Experts of a small language model: 5752 steps.
Below are experts of layer 4 (counted from 0) of a mixture-of-experts language model. Rows are named router (the router's row for the expert) and show model dimensions 0-223. Each number is 500 + 40 x the weight over its row's rms, rounded and kept within 0 to 999. Numbers have three digits each.
After each expert's rows: "mostly gets" lists some tokens that are sent to it at least half of the time; "comes before" lists some tokens at least twice as common just after its tokens as in all text. This comes from a sample of Wikipedia text that the model never trained on. Tokens count by the router's weight.

# expert 8
router:482482579533482589404466460449500525472502509503488486606459534495538501501470523556439490516458483518498503500501426480511533481440477559457488511418530503451473510483526477496457527442462520551515486495426473471471529521505547442437526456498510509429436449550485450505438545428535449488478457431480494459480527481516599510534471563518470523447601515495511411485479586553501472539499507481504451458526536516491492478532389490494501502536524478463491504541478424490549551494541490464529530470514502546484399460522439516523496481465534460533518532469530580551513485520485466446477453455495430541492555512479520568534545438567446497489574552508570445510495465463515548498508
mostly gets: "%", "}", "Career", " gene", "JPL", "–0"
comes before: " |", ".", ":", ";", " (", "–"

# expert 113
router:475494539508533490486482534555558574475582527440501529505539520490489439425487495505421440508475488543548481472519431567497588494467556548463524491485464534536480440476546525457416501451506525522527531438541539476492491442489503530441441526506476506510562504428454521452495500584500429457498458524568450440542477577486541496477477463483507510550464484509542529527421535440543573553554469475490475486536457540549501483433534487481544580496491531475420479462471565587463505490489496509498491503502507443527441501461475490535539541482493497558493493466482558565546462448510558547571468507511382511533431488567467518486498497422455530459481557489549551449516465484493518491501
mostly gets: "ley", "ich", "X", "bert", "wood", "ch"
comes before: ",", " |", " (", " and", "'", "burg"

# expert 51
router:527450511490573580451540513480501492490442469459537581542481506554497517481539504501508450476466529505522516542522549511545457518459478470508501517492528510500460484485556517566479552563474541436460525502464481530506440390527569490551590510460568464496455473442510544551519549472471480478500513485599537488450449548414472405458457517597584451509465466401426438470438481568472498492511482512464537526489494489460482423521478463452551499465536454500457462456544514450466460537486498529503453501513475510525562630499485429480489525512504511511502555455502481412502462509537483454472553460512512467530531453516440555561491534491507540458481490531549500491467538468499529496482
mostly gets: "duc", " comp", " due", " result", " engine", " total"
comes before: "ed", "tion", "t", "ron", "ted", "ing"

# expert 67
router:528490498463450505566549544473479539528522537514464499412441493504502445539604530463450553428445481550531413536408503549433503471496476524496457514580502480502509507411487479542512498541492592462603523488545471485502436417514502535560520440552472469488520464507484482461487514479585527565523525475449515561572495521476489490451522524529491478585485454539548483484470568504482469477524482480442486390482467564495472496464514579546508538474473481494502475473547482514564508508440525514524444499447454520427491472502462515538471454450484456512513538501446540499512549450507515474534472522515486552492500526525473439511510419522489583459539401476567515496538494485548474515526
mostly gets: "ine", " law", " known", " France", " America", "ities"
comes before: ",", ".", " and", " as", " of", " ("

# expert 23
router:504478508499557505542458469531541470502583492522574482493474511426513579524473580542543469425564448495444579490477554480486440520472464511489504487531501586523461508506493524448482545518519476426467438467461530539530533574468543463447545533522437523505472497486515541518483451430544567491558437484476539469417444509458528432547486508492520504520547493434526562485549529525474509439531477503476485502473538499552541515479448502499519530497538468457530493483533494474512529460526514524513523469523521414574503477496550534491505482554443500525557499537454421477461522507492501448572478434522508401562487495501519537532497528442491439483511540494380446552560435543536451564414
mostly gets: " at", " on", " with", " in", " from", " as"
comes before: " the", " a", " 19", "ten", " an", " well"

# expert 63
router:548533587455502584566455497465490494404436459435517413515475548557477498525493524401495584519555403459515460533533464462507485482456506494467442519498520515480555425573516497421503529510483527456528468486508518496478489489478565458445533496511542520541450530557502479560535472417501485501526518456488540495446533533545593509512489510494541540518510499488427490481494441500498458544497461551486540551436481522479542539515533513513544528511467501509494481492537518572530521569490508426510435441555447544487511536505446502464510536545484538505535519578528595548489499559497529440493539547486555524466506468460547537557440483524432504536590485495462445460478574525477488549506
mostly gets: "air", " can", " out", " sub", " would", " Air"
comes before: " be", "s", "ing", "ed", " of", "c"

# expert 13
router:531511506550615462559503481525491430512577497488509453494469518407504488553504502450551467484545470467527510506502518539482470477487397468525489449488546550594494527455494543468485520546504466488412496495418482472590492608484533492501534468544495473492528510482547544531555449509514529478495465504465512523463378451456533409535558492456518509534552480422467523561538556479467532522541447547470447429505452487538558496526448564502502489494528483481524503513494524473551529463497527519463493471515476455521500476452498569454474517501490465517520511514480453475402525523537506453555470505551485494559427447439540561504494537457434498517538540504431481520586522485541481557442
mostly gets: " for", " from", " on", " with", " by", " after"
comes before: " the", " a", " his", " 19", " their", " an"

# expert 108
router:533504485542543479527465443521490550442472514471518490546491430477474483490516489461545491552513501540462537444518456438434547470555496450460528602505537485526607483486528460445530495494509539439470516523483503510485506484566483543559504473478570460472490508559437537470542456510496499486502499456525487478489487558448492444499498573517535521548459483454475471490465509528497523514486522508523530436511382444428504520537582482518544474466495412490417454465547507481445467508567528525482475443555536510578507523486563533450523601496498542512513487451498557453532550551510511449460630535502504446467524507540475543565486438521517573470527571532551471473494508528507524440584
mostly gets: "ner", "fer", " form", "form", " design", " own"
comes before: "ed", "ing", "s", "ation", " of", "al"

# expert 101
router:570528494553538488504442502538472499434489492502429488558514504577439481520593526532551471538499509574488423524482476435478510567525585554564523547441480566472494449444527542460470472485486546464494463506498533492504522480509496538467495541465459527489501477459486436518587514501440462420520526511501506473535562526516520507495417556514515481478472500429507538566540539504533584477499525566542484423550490520498479506549426493551506465467542486467480545460440451451478451560489472559504539486501487542511490482480441517551503478485505515515485529454566517619511503558478490442552551566450488498510549514522478471453470500514557534579450524493528508618487503590491444508469
mostly gets: "er", " Ber", " artist", " player", "ker", " coach"
comes before: "n", ",", "v", "ies", "land", " than"

# expert 79
router:507487471493501472540429519579455390511492479517527548515614486561498436516527496565437511458428538471480407459451452500482488479574499532497553491514519564520542420481516531455415472531427582509544476447534465571512487470513470517431557547477532474481520547479465487445533494526539531524557487559495484498585549495532533489554469506563438489533507460562444499526444490518516448475537577561503509439507491494551513518501491497513506495509512505534486540467531454523549499440452496486447525471486472558466497446519550493502505450543478435511492453494522474430482472598492549453503446529474472557466452479572465563542486449493424472522533489511506556500535476497460428463469
mostly gets: "ers", " States", "ities", "s", "ies", " services"
comes before: ",", ".", " and", " of", " in", " ("

# expert 91
router:493493527514538530516483487489471513515481529477587473564554504434566499419571517386516547558552470539417532505489548507516519590515504539471537470542526503490475536544516458519461509475475505537515583478395504496507462531442510510510468535497493484505502531526568525529512418470572572498479583514489529443472477523538510520514489538406501524454537509524514525481515479466462486506495449572497531449474549492443447466513499447500525514500546468415532432537559462435470456533570509532523514485539450467513475444433551466535480509580506614537488537494504480476440531540558502512455496467473483446536485534507483555570466433477473538545562461551514486571551524516522564528506
mostly gets: "|", " until", " Born", "=", " since", "|---|---|"
comes before: " 19", " ", "---|---|---|---|", " 1", " Total", " 3"

# expert 87
router:490458533490470440413546484486523517431416504527510498589471501485525505455500538534537427459453528510469497468505508476496578497501483471569502462441498518530482595548529485485430497508594481487507519479493570468509544544452595499496511448477582478485477498546480518591485500494443519491469511569439484475528554537520600549452469483466566444502426431537406511402446486461520572524466476445475468551503479480530449487509493451519548474498524516447422428479461519518451585454477496477514437517460487447522560491511472435559454546550459518510492497505478479518452498455484480483478439458520502472497453480493492416481574472483456471527531539526540463484531517490477514518502
mostly gets: " h", " T", " qu", " W", "W", " wh"
comes before: "hi", "or", "e", "hen", "ar", "o"

# expert 85
router:424461479510436486490516512466495428546451555533580505459523536500495504476467491485544524525491479530451502508495482488492485528486556526490420462491471510608435403530525490559450461516516488494446543545508452517537516496455506507536563545475452400425628466498499542539500515461460548552489486531509472575462453551442536542478527479531472466549530499473500503474437505486467586481488477477579520606528526411487579485495552452533444531542560520505495484489485480403507468474526563452460529537408455461542500536477428487508503531457504493494494503409504514480469453561506511535526428520482552490562528526522516527465491558513423482516442473508467471465503502479527492518514
mostly gets: " P", " p", " d", " Al", " Ma", " T"
comes before: "ri", "re", "ra", "ex", "ub", "op"

# expert 109
router:473538495537544381477446460471504558428513415462459547531439451489451512503495529448432528485461543552478495518552477489503522485509548459563542520517515501530579457479560444457485482473481490510494483476486540499558455492517516489453453539461501451470496460520387476483601455521448529461459533460526460458504493514478522521516550469484499531574506499503554437471515608479542562549477532542447471510480435557501491519538471520530472481507484521487410503534526521517509519542527539560514535480563479509652532504493505564516474534504494529523517537525496464537486466567488543477489587521488451504463538512453530460545503443550472446587524479425554479471506549523519480511577
mostly gets: " University", " record", " return", " join", " coach", " work"
comes before: "ed", " of", "s", ",", "ing", " and"

# expert 61
router:443483493490511460575452494518504488479439468481460463559464540504499492476460474470524431501470576483498583531556464426471521444518516492483469489536504573516525471509568522435440546529581494419544514479542545472528523474577506442536501528518581480534488519547560410514566515470531453441515435411536542476499502491443485450495462562524581493504486468468412536439531546530497467471505515512457467512533430481461513526559561445429542525495435464514467487444444448565540545477511587474545533443516533507565548480519476420519520595495487505454545461516502514524498486444518513467406563501471484505537451525522479505503474461473481519487524536529512448479547485527478455493502
mostly gets: "low", "ick", "ck", "rm", "ock", " open"
comes before: "s", "ing", "er", "n", "ed", "et"

# expert 95
router:565461516546512475461463454415505451554518569542553444457525450461465481492506552521532511477401509520505506536492572426498477487509483477458450524506485528477475468504543476496534549498487549546458492546507441468463528539517499528510529508574510444448516513523463436564552498483465486456539454461467516500433509500484510484564458504508442500432477496573613528500436542513486506536617488524444534450515472497520490523518507525499479577484556496461495502555554456507496448478513498580448550492539552526546486501450468404514444531523466536583486551514558495490561499499478607488495455513443450374553537537450490534447533517464498514546501486497502495532480426474545482543515
mostly gets: "lo", " p", " lo", " Lo", " site", "vo"
comes before: "y", "s", "n", "ad", "od", "t"

# expert 120
router:524544530548486527493481426473468479511502521575445484485538519423516467510490569481460463505501525538508512512476464437490467488512425557565515468523530461455491512451504457455521529486486493456458469461521510477488490499482502558571534497522511477487442530457541445515540479427573454595516501465500492540534523477442417463459533525559528451551549558427545518500551516456510531508471446468413488463436503561485435546469500594503567534545458442517441509479492371495459522501528571483627539538516493557493496466484451569517539490507544480513522501463490505552546589536499544441445461500462504498539468505466484458534524467453575547494498520424530576482488494517482495516533
mostly gets: "ide", " Australia", "rate", " Russia", " power", " change"
comes before: "s", " of", " to", ",", ".", " with"

# expert 78
router:491526583456572556500561471546495507493531536447428532462454464469484440495580539519508505520477506580462510495413536508461552540480472581479466445532577452470443510473494528495433480544494468508523419482566450507469511496551465547525455466534533456535518521483495436493511491446536491487457524469495501523537536504475438489454500517491475420505538558492513542584537477434513502526490505562550511481508423491445474525448537538538548493536504500542580408443545505466526543518522549484563457486444509467553505503382536532475589498482512449473489523574495508457520580462493524493498441486475453478381530474531496492529524499440567508529514446495506480518496528561550523536532
mostly gets: " other", " new", " more", " both", " such", " different"
comes before: " ", " than", "s", " of", " to", " in"

# expert 89
router:444544467491472459490488532511478506520553525487453538520505549477552464448514533434513466519506524487476541516525489486510524507455562541459514526540497463537439485493532517468551404473535460509499487495422491495462439509499498516581448531443448553488408435538568527544553532492459550585487512431594517494484505544559519495510542491519592505437515566459477501471534506560415454428499408491455419545498522522513540561503530471538492518504530443475506538497525506428415498499534449476496574433448470501520548462522560586539547519516505466450572593529412513543535461521498487495481507558451445521518494483565473491493518544499468533444511520493569539544496501494491457497475
mostly gets: " Si", " Russia", " Roman", "=", " Born", " ="
comes before: " 19", "\n", " a", "ل", "gu", "or"

# expert 117
router:540481542540528547462410517495463546520428511564467509436463507535513458489487505523480462477497535550455438452489480524587557459462539481517478477483455469492465505601466481516469543472505471555467532484424438535491555523523476510462485531553483529482508568557539513519519423556465496506403529539523487499506580491537506564430470510561577507485509452547436439592499503520462529515626450500484465519556546425528467443484456519496512467434534469487491491502557499506447536557471506527543530584516490497488472523563521458438490491460514509557532550434535518495518523425461518533443465542474453464518472558507512448444547482499440413480500487442505529519479517508443526508480
mostly gets: "I", "R", "E", "U", "BC", " Russia"
comes before: "A", "S", ")", " |", "C", "P"

# expert 82
router:450579487490496439489492525501506467517497563494580480431541541528502519488522459528477542470503537520515506526400541549456470496474491550486446464474485536529442463543430499498551525490466505494509522493635551561552555482522481500578542501537509571506511438527497505481487465517485487561430502576478479504534532546450549449547454443469495437538578566490537521536484502467497481551500474477496490476528503479424529555497538441519513513519448548508440499510484435496483506531500487475550494431559474489531509523531548574556472517520510491560407543487543528431502451566564503508494418456487486506504490504521534556472479603479379459419471522508558497511503456500507548556556
mostly gets: " Pa", " pa", " De", " S", " Pe", " Me"
comes before: "s", "la", "y", "k", "ra", "ci"

# expert 65
router:425513479450489495463566496503513460492566498546481431475429504482458449528486488547480490506488478492503522468434442571498533495541458509531506470514503519524480518550522483455545518400476527466537503501538517531495438461476489448463559448492474586479509537479515510468520504513475489513468507516557404533536544509573510513562416448546535536490454465562510491477481501542542432486565526506457453490484491492418450495433470490393497537527536500511513499539454434532503536416433463487513471562486446467408460471505550382513449548517419467524520497580552518496425478531541460571477462523490442486488492402523574551518503475469494514495531494429483471557518491546458490479493
mostly gets: " he", " He", " who", " she", " She", " we"
comes before: " was", " is", " had", " were", " are", ","